From a checkpoint of a small mixture-of-experts model trained on Wikipedia.
Training: a variant of Adam for the experts, 550M tokens.
Below are experts of layer 8 (counted from 0) of a mixture-of-experts language model. Rows are named gate (a neuron's input weights, with its number), up (a neuron's input weights, with its number), down (a neuron's output weights, with its number) and show model dimensions 64-127. Each number is 200 + 20 x the weight over its row's rms, rounded and kept within 0 to 999.
Before each expert's rows: "comes before" lists some tokens at least twice as common just after its tokens as in all text; "gets" lists some tokens that make up at least twice as much of what it gets as of all text. This comes from a sample of Wikipedia text that the model never trained on. Tokens count by the router's weight.

# expert 2
comes before: " | ", "\n", "0", " |", "1", "2"
gets: " | ", " |", ".", "0", "–", ","
gate11,220,189,211,177,217,218,201,163,186,246,215,207,206,217,164,189,203,190,200,195,172,202,185,226,207,211,217,201,156,189,200,204,176,244,208,159,197,178,211,193,146,153,215,170,221,205,210,175,164,203,192,216,195,187,225,175,176,190,220,170,205,205,183,177
up11,200,188,190,205,219,207,212,193,211,216,198,212,219,226,183,170,218,214,204,173,170,178,182,211,183,237,217,211,168,245,174,249,202,224,199,190,177,220,210,171,197,220,222,204,195,196,190,187,187,194,207,185,198,207,226,192,150,187,203,213,174,199,157,173
down11,181,186,220,201,172,232,175,197,213,190,214,204,219,199,206,193,208,184,190,196,209,196,197,185,171,214,221,222,173,201,190,185,222,205,217,151,202,181,221,195,195,216,232,207,149,218,182,191,249,206,202,229,202,207,231,213,247,178,209,212,199,192,189,190
gate12,145,240,174,204,195,210,213,208,212,190,226,212,185,194,208,227,226,184,216,215,188,209,221,176,208,194,175,195,194,220,175,202,219,222,174,197,177,205,210,193,190,199,213,213,213,209,211,166,234,172,159,178,214,190,206,178,218,180,191,209,199,189,178,175
up12,227,200,193,188,203,188,214,168,218,175,166,194,213,205,186,214,179,218,176,193,196,199,162,200,190,207,231,221,212,178,236,193,188,194,204,175,211,198,200,219,233,222,197,208,185,182,170,181,172,214,240,235,183,229,205,218,181,220,213,197,219,220,222,193
down12,176,223,218,209,202,188,152,191,182,217,230,235,187,191,204,215,196,215,172,197,185,187,218,214,209,187,190,204,186,204,167,221,199,208,166,196,204,230,200,206,186,204,175,204,164,194,204,217,215,191,203,186,198,199,199,233,203,185,170,224,193,201,177,223
gate13,186,239,214,224,198,228,263,211,199,244,202,176,183,205,196,187,223,209,203,195,182,191,211,213,237,210,215,215,177,175,187,182,166,169,217,175,148,207,183,208,206,224,174,231,231,206,204,210,188,189,173,210,207,220,202,197,200,208,221,208,207,172,189,193
up13,181,195,208,178,228,217,202,173,176,199,191,202,169,215,216,189,219,227,200,178,179,198,213,198,203,213,173,216,208,186,202,180,207,199,204,169,183,220,196,161,194,220,225,195,206,169,200,208,178,196,183,195,214,226,200,205,192,199,217,179,192,204,157,184
down13,214,193,194,203,218,175,176,236,213,245,222,161,193,185,149,171,238,183,224,239,218,222,184,224,203,187,233,185,201,196,205,188,224,168,213,180,240,199,184,211,175,179,223,179,217,215,208,224,204,181,173,206,172,225,197,195,228,208,215,188,208,202,233,244
gate14,225,202,222,207,173,202,219,171,196,199,184,223,221,189,189,210,189,212,197,194,180,202,206,212,211,230,196,192,187,187,246,217,186,227,203,177,219,210,229,205,231,179,221,214,227,211,173,182,177,199,193,185,199,197,185,210,190,215,208,222,199,171,205,217
up14,194,198,220,231,194,205,218,198,196,158,176,198,205,217,164,198,196,225,178,223,199,174,215,207,196,221,181,183,199,208,197,213,197,181,170,197,214,208,212,141,190,179,196,169,211,183,205,200,215,214,204,200,247,215,179,237,178,193,211,161,194,176,200,182
down14,176,209,183,176,209,221,214,198,213,230,202,197,192,192,169,186,166,235,246,189,210,243,180,211,208,220,192,193,211,208,193,181,215,216,201,189,197,251,188,217,202,210,218,156,249,201,221,197,182,176,222,199,168,216,225,197,198,201,191,194,175,190,198,222
gate15,197,170,184,220,201,171,185,226,203,202,210,183,202,165,225,195,234,240,194,214,214,182,204,222,203,215,209,189,220,197,183,218,246,198,217,208,215,198,213,201,192,236,179,213,247,219,205,213,182,163,157,213,217,163,178,201,202,202,186,198,172,157,229,186
up15,198,197,192,176,201,210,225,195,207,162,208,197,196,186,204,203,167,184,208,184,234,229,178,171,210,201,157,243,210,173,187,184,179,196,233,193,199,183,191,166,204,200,218,207,178,190,174,179,208,182,187,206,177,216,207,228,207,240,188,182,175,241,194,189
down15,214,201,193,215,205,251,193,194,220,195,210,201,236,199,230,151,209,215,163,222,214,217,228,200,227,188,174,204,211,182,222,205,220,199,205,210,213,194,211,187,215,195,201,199,176,206,194,211,195,206,208,227,222,234,177,204,202,203,216,184,194,175,210,193
gate16,190,189,215,220,241,211,196,217,192,194,203,197,188,200,195,222,227,196,209,191,203,191,186,183,187,186,204,209,218,210,142,200,232,197,195,213,188,191,177,161,201,200,198,161,228,231,177,195,164,152,175,200,199,174,205,217,205,208,180,164,166,205,217,186
up16,201,221,206,183,211,164,207,189,226,178,205,188,185,193,178,214,202,198,184,219,228,189,190,171,186,172,186,182,212,171,211,198,232,209,213,182,176,206,189,165,193,196,209,220,195,152,195,241,246,199,195,185,174,162,211,222,245,190,204,242,209,206,163,188
down16,210,186,210,206,196,217,173,247,197,212,197,190,200,201,203,190,209,157,240,218,182,204,178,199,192,192,200,204,196,192,170,185,201,195,189,177,176,212,175,186,211,244,220,159,203,234,228,202,152,204,182,199,210,192,232,209,179,209,232,145,216,185,193,219

# expert 1
comes before: "1", "2", " | ", "0", "3", "–"
gets: "1", " | ", "2", " ", "0", "3"
gate11,188,229,197,194,203,232,256,190,196,184,195,225,237,193,205,185,211,191,204,151,181,194,212,203,186,200,186,180,182,220,213,204,190,235,204,197,206,229,180,216,197,221,207,206,180,228,194,173,218,185,196,185,249,191,186,176,184,171,205,151,181,247,228,175
up11,192,226,181,207,187,214,225,203,186,206,207,209,220,176,191,180,157,206,203,187,189,216,238,263,203,212,194,183,177,146,204,193,155,225,207,184,222,198,194,222,195,153,233,180,176,200,149,205,208,208,192,229,201,244,216,178,217,220,219,177,199,206,201,216
down11,247,181,198,198,202,191,212,194,213,208,178,183,197,223,190,187,231,179,199,159,202,218,206,170,224,200,188,217,225,241,204,238,207,207,189,222,216,168,185,204,195,182,174,178,219,197,210,228,199,218,201,191,231,225,208,194,167,218,237,185,237,215,195,242
gate12,179,199,221,216,146,217,240,168,206,203,192,212,207,222,184,157,217,219,183,199,205,229,215,224,168,194,198,190,188,212,177,224,188,230,194,220,185,201,177,179,174,186,218,172,202,225,164,200,192,204,200,184,206,179,183,202,196,234,165,213,196,187,230,206
up12,223,195,178,240,169,204,191,238,201,197,167,206,208,169,186,178,193,186,191,185,180,188,158,226,192,200,194,229,216,179,180,204,210,231,230,205,200,206,200,207,207,221,198,213,203,213,188,175,198,200,211,194,215,197,172,183,199,194,206,176,208,202,219,226
down12,198,207,216,209,176,194,211,230,223,169,215,210,198,201,163,180,231,177,196,174,179,226,194,181,216,226,192,188,163,222,217,212,212,200,177,237,199,184,187,230,205,233,213,198,161,188,212,180,208,198,247,188,203,199,179,196,205,169,176,209,207,198,179,163
gate13,203,203,225,220,186,174,199,208,197,202,168,175,188,184,183,210,192,197,195,230,218,198,212,183,246,161,181,193,212,190,228,166,188,175,212,168,192,218,204,184,176,234,166,241,207,191,232,185,221,218,233,213,195,242,198,196,230,179,190,200,189,178,204,251
up13,162,179,177,204,205,200,201,188,185,192,207,236,197,200,200,186,186,199,182,192,211,179,175,228,166,213,221,188,201,224,186,216,224,228,179,234,219,188,192,218,238,174,195,224,150,185,185,225,197,196,185,222,190,182,176,183,198,209,192,175,217,210,178,204
down13,165,199,195,210,187,185,208,202,221,159,217,183,198,206,209,216,168,176,219,193,196,195,214,202,208,187,188,170,183,205,181,188,206,211,169,180,180,151,229,166,218,205,182,196,166,178,165,173,226,164,209,203,211,192,196,171,180,175,166,169,183,188,190,185
gate14,174,189,209,204,227,207,183,186,201,197,206,175,214,156,188,196,185,193,206,228,185,163,216,246,190,209,182,243,201,183,223,191,221,226,209,192,202,177,197,196,204,196,156,200,239,183,201,176,192,237,206,238,236,172,217,188,244,165,192,199,207,202,196,198
up14,227,162,190,184,197,191,193,184,196,233,211,207,221,158,200,191,180,211,189,225,165,155,191,237,201,221,194,229,235,217,234,155,183,192,189,203,188,189,218,188,185,230,196,222,223,204,198,155,199,220,182,202,225,163,244,188,194,201,176,203,200,233,205,202
down14,198,210,165,195,191,225,204,177,186,164,197,213,215,184,216,212,155,205,201,188,209,207,206,206,177,183,201,177,199,234,191,238,247,195,159,197,165,223,185,183,185,201,181,206,184,221,206,188,183,164,196,147,181,186,217,201,165,174,192,194,221,248,193,149
gate15,204,180,179,164,203,198,203,168,245,221,184,191,195,189,208,224,202,176,222,197,175,220,175,149,180,188,202,205,252,161,213,192,210,210,192,195,197,185,196,220,193,189,196,224,255,198,187,200,185,170,209,210,178,227,206,198,165,190,217,206,182,192,202,192
up15,238,183,197,199,177,188,211,208,199,166,198,237,187,190,185,171,183,195,166,196,132,198,207,218,177,204,201,199,207,218,205,207,210,229,192,202,215,249,178,212,207,165,168,201,202,234,166,195,214,209,197,210,233,168,188,221,212,180,192,185,184,193,211,186
down15,213,203,209,223,213,200,175,190,194,199,207,193,169,200,208,188,203,208,164,159,187,184,179,177,250,197,198,195,210,213,189,198,213,195,193,213,200,230,180,145,213,166,184,228,139,210,155,228,208,219,183,196,209,207,197,190,184,186,178,202,214,219,179,220
gate16,208,215,199,228,186,196,224,204,203,182,188,211,181,188,209,206,205,221,168,171,208,221,213,207,176,183,194,156,225,166,210,230,184,207,200,238,236,216,198,219,195,214,215,212,204,199,179,204,181,170,219,221,207,212,224,199,180,187,194,174,184,184,217,197
up16,189,229,231,188,193,227,178,217,189,270,202,205,192,215,183,190,193,206,224,195,192,197,184,200,194,227,196,215,207,231,173,181,202,174,248,222,150,203,213,210,221,191,189,187,239,206,195,197,213,209,216,169,192,197,212,184,196,220,213,242,228,236,197,233
down16,194,184,174,197,190,204,245,198,204,171,181,200,198,218,215,208,203,201,147,189,192,191,212,218,202,206,191,185,195,156,237,238,199,197,169,200,217,222,185,230,188,210,231,233,181,189,185,213,204,164,235,231,237,218,207,198,207,203,188,181,199,156,222,188

# expert 12
comes before: "\n", " the", "\n\n", " a", " in", " by"
gets: ")", ".", ";", " |", ":", "\""
gate1,172,196,191,213,220,195,215,190,207,223,202,236,192,217,239,158,221,199,212,162,231,209,203,206,211,201,206,208,209,209,163,193,202,207,217,162,228,192,222,199,184,156,163,205,188,213,199,185,195,202,197,214,217,221,197,225,207,191,189,202,150,185,204,156
up1,198,194,205,176,253,163,205,203,202,220,184,151,183,197,206,143,203,203,199,205,220,202,207,196,187,220,203,180,226,196,210,193,183,185,196,167,172,195,182,210,195,210,164,226,219,202,189,211,207,241,199,210,223,210,218,213,202,223,215,141,188,220,199,215
down1,188,199,224,226,198,172,224,195,197,208,185,204,216,202,244,184,191,188,210,191,236,194,200,215,194,201,184,221,212,168,199,179,209,162,197,187,209,204,202,216,210,176,197,188,162,210,211,184,225,225,193,212,203,165,199,241,191,214,177,210,165,173,249,147
gate2,204,217,198,217,192,198,212,173,195,190,168,223,197,187,204,208,260,202,187,205,194,180,210,181,196,173,184,223,178,186,223,228,206,242,203,180,206,189,239,208,175,189,233,180,192,220,173,162,206,190,198,187,237,203,212,195,225,199,177,206,201,178,203,207
up2,198,218,208,213,202,213,212,202,216,179,190,195,187,217,206,198,223,201,229,199,178,186,206,176,206,193,213,212,179,224,189,215,229,182,175,220,223,198,208,238,207,221,199,193,211,201,189,195,201,237,204,205,233,194,200,188,196,225,194,223,153,208,203,187
down2,189,162,193,205,222,203,185,216,195,193,171,224,184,191,219,208,170,198,210,172,190,170,194,177,175,203,178,218,189,253,228,207,196,176,212,191,214,155,192,204,226,215,201,169,194,165,194,199,222,177,234,174,207,207,187,223,221,223,179,205,198,198,185,178
gate3,220,192,186,185,220,174,205,203,208,192,196,224,208,206,212,226,193,176,211,218,185,180,212,175,185,165,190,191,195,212,216,174,168,199,200,209,247,198,168,171,182,220,194,178,214,185,209,192,230,200,199,180,221,216,195,193,223,184,201,192,232,178,179,199
up3,209,169,148,178,227,193,236,190,217,204,198,226,175,211,215,201,197,232,215,236,214,192,178,180,194,197,195,196,218,243,249,196,188,190,195,184,192,182,228,168,176,202,195,211,178,214,252,196,214,188,223,158,169,211,224,168,194,224,193,222,191,215,198,193
down3,191,179,208,204,216,199,212,185,238,212,198,232,182,216,268,227,220,194,224,173,192,192,211,176,178,217,204,182,222,230,193,191,191,194,209,210,204,187,198,170,227,208,193,199,195,236,206,184,211,190,207,200,203,197,240,190,198,172,203,195,193,211,200,187
gate4,191,195,225,228,213,202,210,204,214,212,178,198,185,197,200,250,221,204,227,206,227,194,256,209,173,192,198,203,169,165,191,200,195,234,179,200,200,216,225,178,217,206,226,202,195,180,227,185,202,188,187,223,238,218,187,197,194,211,203,191,209,179,195,211
up4,196,241,218,193,170,161,185,231,213,192,182,202,198,170,184,183,217,203,214,206,225,177,183,202,187,218,203,197,195,184,155,184,204,200,210,199,190,207,210,216,205,199,191,181,189,213,171,175,195,179,128,205,209,200,219,180,244,194,195,175,219,201,195,188
down4,163,229,207,191,212,170,235,204,177,195,220,211,191,176,198,179,176,233,190,217,219,171,197,199,209,185,194,203,227,217,210,189,172,208,204,167,223,205,200,170,201,183,185,186,231,181,167,210,206,184,220,178,216,215,208,192,196,205,123,171,208,216,162,152
gate5,246,190,203,187,195,182,166,167,207,205,180,172,168,230,184,208,204,212,216,224,170,210,217,197,195,176,191,175,209,189,211,160,161,168,166,194,199,176,173,197,190,212,210,210,201,205,188,167,215,221,178,208,192,211,210,194,208,215,218,198,228,184,213,225
up5,179,199,168,196,198,194,204,203,179,198,186,251,212,218,197,187,194,196,173,188,199,215,206,233,190,182,206,199,220,212,153,205,209,201,196,214,233,199,204,193,220,170,209,199,195,201,190,208,177,225,181,190,202,181,194,256,224,211,203,217,205,163,179,182
down5,194,173,220,248,200,204,238,200,194,201,232,207,200,156,237,206,167,183,193,196,216,189,209,196,211,190,200,209,216,214,195,185,185,197,184,204,195,248,194,172,184,172,222,241,216,196,201,216,184,215,159,208,215,198,218,190,183,184,203,216,168,188,196,202
gate6,204,173,195,180,193,189,193,207,183,216,149,179,228,215,203,201,178,216,170,217,211,190,187,197,197,189,227,206,201,181,232,202,165,191,207,223,189,189,193,211,196,194,204,190,215,228,209,185,206,144,198,176,212,190,187,172,212,205,221,226,236,210,197,199
up6,202,213,193,231,218,208,206,207,218,170,189,194,161,207,190,209,209,227,263,187,224,196,191,199,179,192,220,191,210,227,214,185,217,173,177,186,220,222,254,217,211,216,218,210,185,183,218,204,193,202,177,197,221,199,226,216,173,230,188,217,233,253,187,192
down6,178,186,193,169,174,224,245,193,232,170,203,162,182,191,223,194,232,214,187,209,178,225,196,217,199,203,236,204,217,198,173,167,214,218,186,188,149,188,166,210,210,162,183,226,216,219,209,225,187,177,186,214,206,205,203,201,184,189,169,199,212,168,215,187

# expert 18
comes before: "1", "2", "| ", "\n", ", ", "|"
gets: " |", "\n", "1", "| ", "2", "|"
gate11,219,219,219,214,213,229,195,173,213,225,236,221,217,197,232,149,205,190,196,198,199,231,183,178,178,194,196,207,202,195,202,188,207,223,183,225,199,193,197,249,181,184,188,163,183,170,213,213,208,205,205,223,199,211,170,191,218,204,201,206,193,209,192,197
up11,192,167,201,191,214,192,211,174,188,207,223,203,172,204,214,251,200,160,241,222,178,194,218,208,215,179,185,184,193,202,183,208,176,190,194,220,217,190,193,186,214,203,196,181,220,191,186,228,195,186,209,232,234,191,231,218,201,200,195,230,225,195,186,187
down11,226,244,222,209,182,194,215,264,195,216,228,171,235,187,228,204,207,197,219,183,219,210,213,201,213,201,192,195,195,208,183,203,249,179,226,204,216,192,168,204,191,196,227,209,208,205,192,182,203,181,227,207,195,187,197,204,207,191,198,207,192,193,182,229
gate12,233,173,189,211,161,195,198,186,199,233,211,213,211,222,207,189,198,174,209,219,236,192,218,177,202,199,204,235,217,225,189,186,193,233,174,149,210,232,213,219,179,219,220,189,199,198,221,216,192,171,191,201,190,215,201,174,212,181,207,252,204,204,197,190
up12,203,228,195,221,196,166,195,204,187,188,213,195,196,217,199,216,161,177,195,176,195,234,224,193,206,200,180,210,218,194,231,183,184,231,204,162,199,221,202,235,239,201,214,199,170,183,214,208,226,201,227,230,213,175,191,223,209,197,222,198,163,164,174,188
down12,179,183,199,185,192,198,184,190,191,216,242,233,200,215,217,197,229,220,221,206,220,193,182,200,183,220,210,203,190,187,174,196,172,219,227,182,259,240,225,217,195,179,201,215,203,198,161,219,178,198,225,200,165,212,226,190,210,213,207,186,193,216,211,219
gate13,226,214,213,180,197,187,206,186,208,164,203,219,168,196,181,190,221,213,191,176,196,195,224,202,192,168,211,193,177,197,183,183,217,174,215,230,206,186,163,200,185,208,198,172,238,222,224,179,197,181,210,226,195,157,210,155,193,200,191,218,200,187,191,228
up13,175,216,179,221,205,191,197,175,177,180,242,207,210,206,211,188,178,219,190,193,144,185,191,209,180,220,183,222,179,162,168,171,172,201,214,190,186,189,188,236,197,204,181,196,218,181,178,193,177,192,227,212,178,178,224,181,202,191,208,255,227,216,186,174
down13,210,193,205,160,240,220,229,199,188,206,190,197,166,236,178,213,174,208,192,188,170,191,217,198,195,205,194,242,201,206,186,226,188,191,187,184,217,205,160,222,176,220,186,188,199,205,198,206,247,239,201,177,185,185,214,208,195,211,202,223,207,176,169,190
gate14,235,180,179,161,186,191,207,171,199,206,168,194,193,196,193,201,218,247,195,189,172,185,182,204,176,207,198,246,187,225,187,200,209,188,174,201,198,176,180,237,204,172,178,225,217,197,196,198,188,194,196,239,225,185,200,235,214,240,217,224,218,185,204,212
up14,202,171,196,181,188,188,221,160,203,195,198,199,211,203,204,184,188,191,149,204,170,195,176,214,197,225,208,213,230,217,199,177,190,207,170,171,207,200,187,223,183,236,181,196,249,202,218,183,229,235,205,212,197,195,194,215,185,212,224,188,187,200,215,190
down14,219,218,209,193,228,198,170,213,201,203,199,200,194,225,227,191,229,218,177,196,154,180,156,241,195,206,226,192,168,214,207,192,179,237,162,192,215,225,213,208,225,181,189,188,210,166,218,180,219,223,204,194,183,217,195,219,174,192,215,197,186,203,188,197
gate15,208,186,214,199,191,214,207,213,192,186,155,177,231,238,166,200,229,220,188,202,193,198,213,176,209,206,181,206,197,218,212,234,205,206,159,190,172,170,188,214,224,217,182,196,211,210,239,209,159,229,210,192,215,204,184,211,201,192,187,201,191,184,227,208
up15,185,166,209,171,232,175,180,200,214,142,225,175,190,200,197,192,240,242,195,182,163,219,221,220,206,211,173,242,193,248,220,197,180,207,152,212,202,220,209,200,232,207,211,198,185,191,205,198,200,223,179,212,198,232,165,191,175,173,201,210,186,199,199,166
down15,162,179,180,184,180,213,204,197,223,207,217,207,207,162,255,233,188,197,200,177,199,212,199,202,218,221,200,209,197,190,210,204,192,243,176,178,199,229,187,184,186,186,193,189,210,188,228,183,224,184,206,223,175,210,174,224,199,169,206,239,194,209,198,208
gate16,228,194,209,204,227,199,229,166,198,204,220,214,187,191,194,201,200,204,152,208,189,228,165,214,210,216,163,182,228,191,205,177,192,196,202,183,179,166,177,245,202,170,205,194,225,192,213,225,208,210,208,207,204,181,228,209,195,165,186,174,262,211,164,243
up16,177,222,197,187,243,175,228,216,216,210,234,217,220,221,198,243,176,200,218,202,159,207,216,186,194,174,172,197,220,181,174,208,221,264,183,197,208,194,191,194,179,162,199,185,195,204,198,201,231,203,266,165,224,206,209,217,205,210,217,206,208,194,195,191
down16,216,191,224,171,189,229,209,206,201,214,198,179,213,169,213,173,215,218,232,227,235,156,212,200,194,178,199,215,163,191,216,199,209,207,204,226,207,157,202,202,172,191,220,164,193,227,218,203,183,199,212,215,174,213,188,192,226,220,207,198,162,170,214,208

# expert 4
comes before: "\n\n", "-", " The", "| ", "The", "|"
gets: "\n", "\n\n", ".", " (", " \"", " b"
gate11,212,194,188,192,182,218,191,214,172,193,190,199,183,213,212,193,212,205,183,192,185,186,213,181,198,201,180,206,240,190,204,198,185,155,200,212,203,201,185,137,226,232,189,242,204,198,222,228,186,196,174,221,200,198,183,213,203,203,183,215,159,158,209,203
up11,153,221,169,216,206,214,189,212,188,259,235,205,219,205,200,188,221,164,193,189,212,186,203,181,201,229,223,195,215,196,218,208,178,182,205,187,208,218,206,209,185,217,216,169,194,205,210,176,172,197,217,209,208,194,217,216,170,178,179,173,193,234,194,164
down11,159,189,206,208,167,220,196,205,234,185,194,200,202,196,199,228,216,150,178,236,194,229,201,218,194,218,164,194,183,233,197,194,172,191,228,193,220,217,212,226,148,182,211,186,185,193,197,199,217,142,208,191,174,185,198,205,179,205,193,222,243,223,181,188
gate12,223,209,221,206,203,171,208,177,204,185,211,196,193,198,222,180,196,215,225,211,198,174,217,227,197,226,225,175,166,231,218,198,157,172,160,212,192,234,175,185,187,186,190,202,200,175,219,185,150,223,187,226,176,199,194,208,210,231,206,200,185,175,212,201
up12,222,230,169,208,225,198,214,210,218,190,179,208,198,195,198,183,204,180,194,170,182,202,211,202,217,189,215,209,199,214,175,206,219,213,215,198,208,199,189,213,222,175,214,212,208,238,216,205,177,211,204,216,165,206,206,256,206,195,215,172,199,242,192,242
down12,207,175,229,191,195,207,188,239,241,163,214,183,187,175,214,187,199,205,218,208,200,206,218,192,210,220,178,196,198,203,185,178,206,219,182,188,222,221,197,198,197,192,202,183,200,256,214,187,181,199,220,191,210,195,226,186,203,189,221,193,196,217,208,207
gate13,219,221,191,189,214,230,221,195,188,167,210,194,236,201,209,194,215,233,224,195,203,253,201,188,183,205,206,206,194,174,246,232,211,212,247,207,198,164,160,234,215,216,201,180,196,181,216,190,198,199,222,208,212,189,212,187,191,202,179,181,189,195,205,193
up13,228,229,180,175,201,208,203,182,191,151,216,172,222,192,198,192,202,189,210,223,212,196,197,164,161,182,188,230,221,232,212,219,163,205,209,189,226,209,164,205,194,217,202,215,200,198,212,176,212,213,199,191,180,205,197,173,222,205,204,199,174,241,211,206
down13,183,204,200,223,202,221,175,229,213,196,165,200,188,188,231,207,203,178,247,184,178,196,191,211,195,209,208,183,208,147,199,225,207,224,200,218,179,183,229,182,206,172,204,208,170,212,187,180,185,205,192,227,214,192,224,175,222,198,197,204,198,199,228,209
gate14,223,211,223,209,181,241,226,218,205,195,201,198,190,213,190,189,171,188,187,223,175,178,229,205,182,191,190,152,156,195,236,200,164,208,200,240,180,181,191,167,209,178,189,205,206,207,188,182,196,190,190,227,198,212,203,202,182,194,198,234,166,179,200,180
up14,214,217,217,189,190,216,196,224,191,193,188,203,209,203,176,185,180,184,178,227,201,186,222,232,191,202,224,166,170,201,204,183,180,218,209,183,202,197,206,214,199,198,207,196,192,213,194,206,164,197,212,188,197,207,199,226,198,218,178,194,168,210,209,211
down14,209,178,181,200,178,195,209,225,241,213,202,174,169,201,172,176,225,179,195,214,187,201,207,206,199,195,171,206,190,208,210,217,206,196,207,223,198,198,242,207,215,176,142,220,181,235,180,171,214,182,206,233,216,225,211,189,174,198,185,205,177,215,210,240
gate15,211,200,206,200,159,187,192,209,193,202,189,192,193,218,193,208,209,219,201,232,213,177,206,213,196,169,211,224,210,202,193,210,222,204,190,199,227,200,193,164,214,181,173,199,209,192,210,199,231,193,174,206,244,197,167,170,231,196,169,206,190,201,189,197
up15,197,171,219,186,189,219,193,181,185,171,186,189,222,197,239,169,203,206,179,200,187,176,205,170,233,180,211,190,233,188,193,218,168,188,205,163,176,205,218,183,206,202,170,209,187,221,208,190,194,186,204,180,168,259,199,238,178,190,195,203,193,197,209,212
down15,216,198,171,219,188,167,180,238,215,166,226,234,180,204,160,224,215,232,182,207,179,178,201,202,183,198,178,230,207,192,210,200,226,210,175,179,203,175,198,205,166,205,198,215,173,181,224,227,197,201,238,181,201,212,204,243,220,214,199,172,211,208,201,185
gate16,185,193,231,179,221,242,189,214,201,182,206,178,170,165,200,215,227,222,208,197,220,218,181,183,213,207,219,172,205,175,184,201,163,230,193,175,210,215,193,169,194,199,230,187,187,194,144,193,200,185,202,243,198,165,183,173,177,167,204,190,197,202,222,169
up16,238,219,190,192,209,202,201,199,196,192,230,194,238,240,167,227,185,214,198,184,195,249,208,192,213,203,205,239,146,207,241,194,196,192,214,214,249,256,198,202,229,197,208,198,208,170,192,194,238,189,204,214,192,204,220,187,210,194,201,190,218,214,230,195
down16,206,200,227,181,213,181,238,196,236,234,199,197,175,178,217,208,187,194,212,217,204,167,198,213,194,212,195,211,230,199,204,211,175,182,180,218,170,206,226,202,204,197,192,223,197,202,209,176,203,206,165,178,199,206,146,188,202,209,213,210,206,194,208,192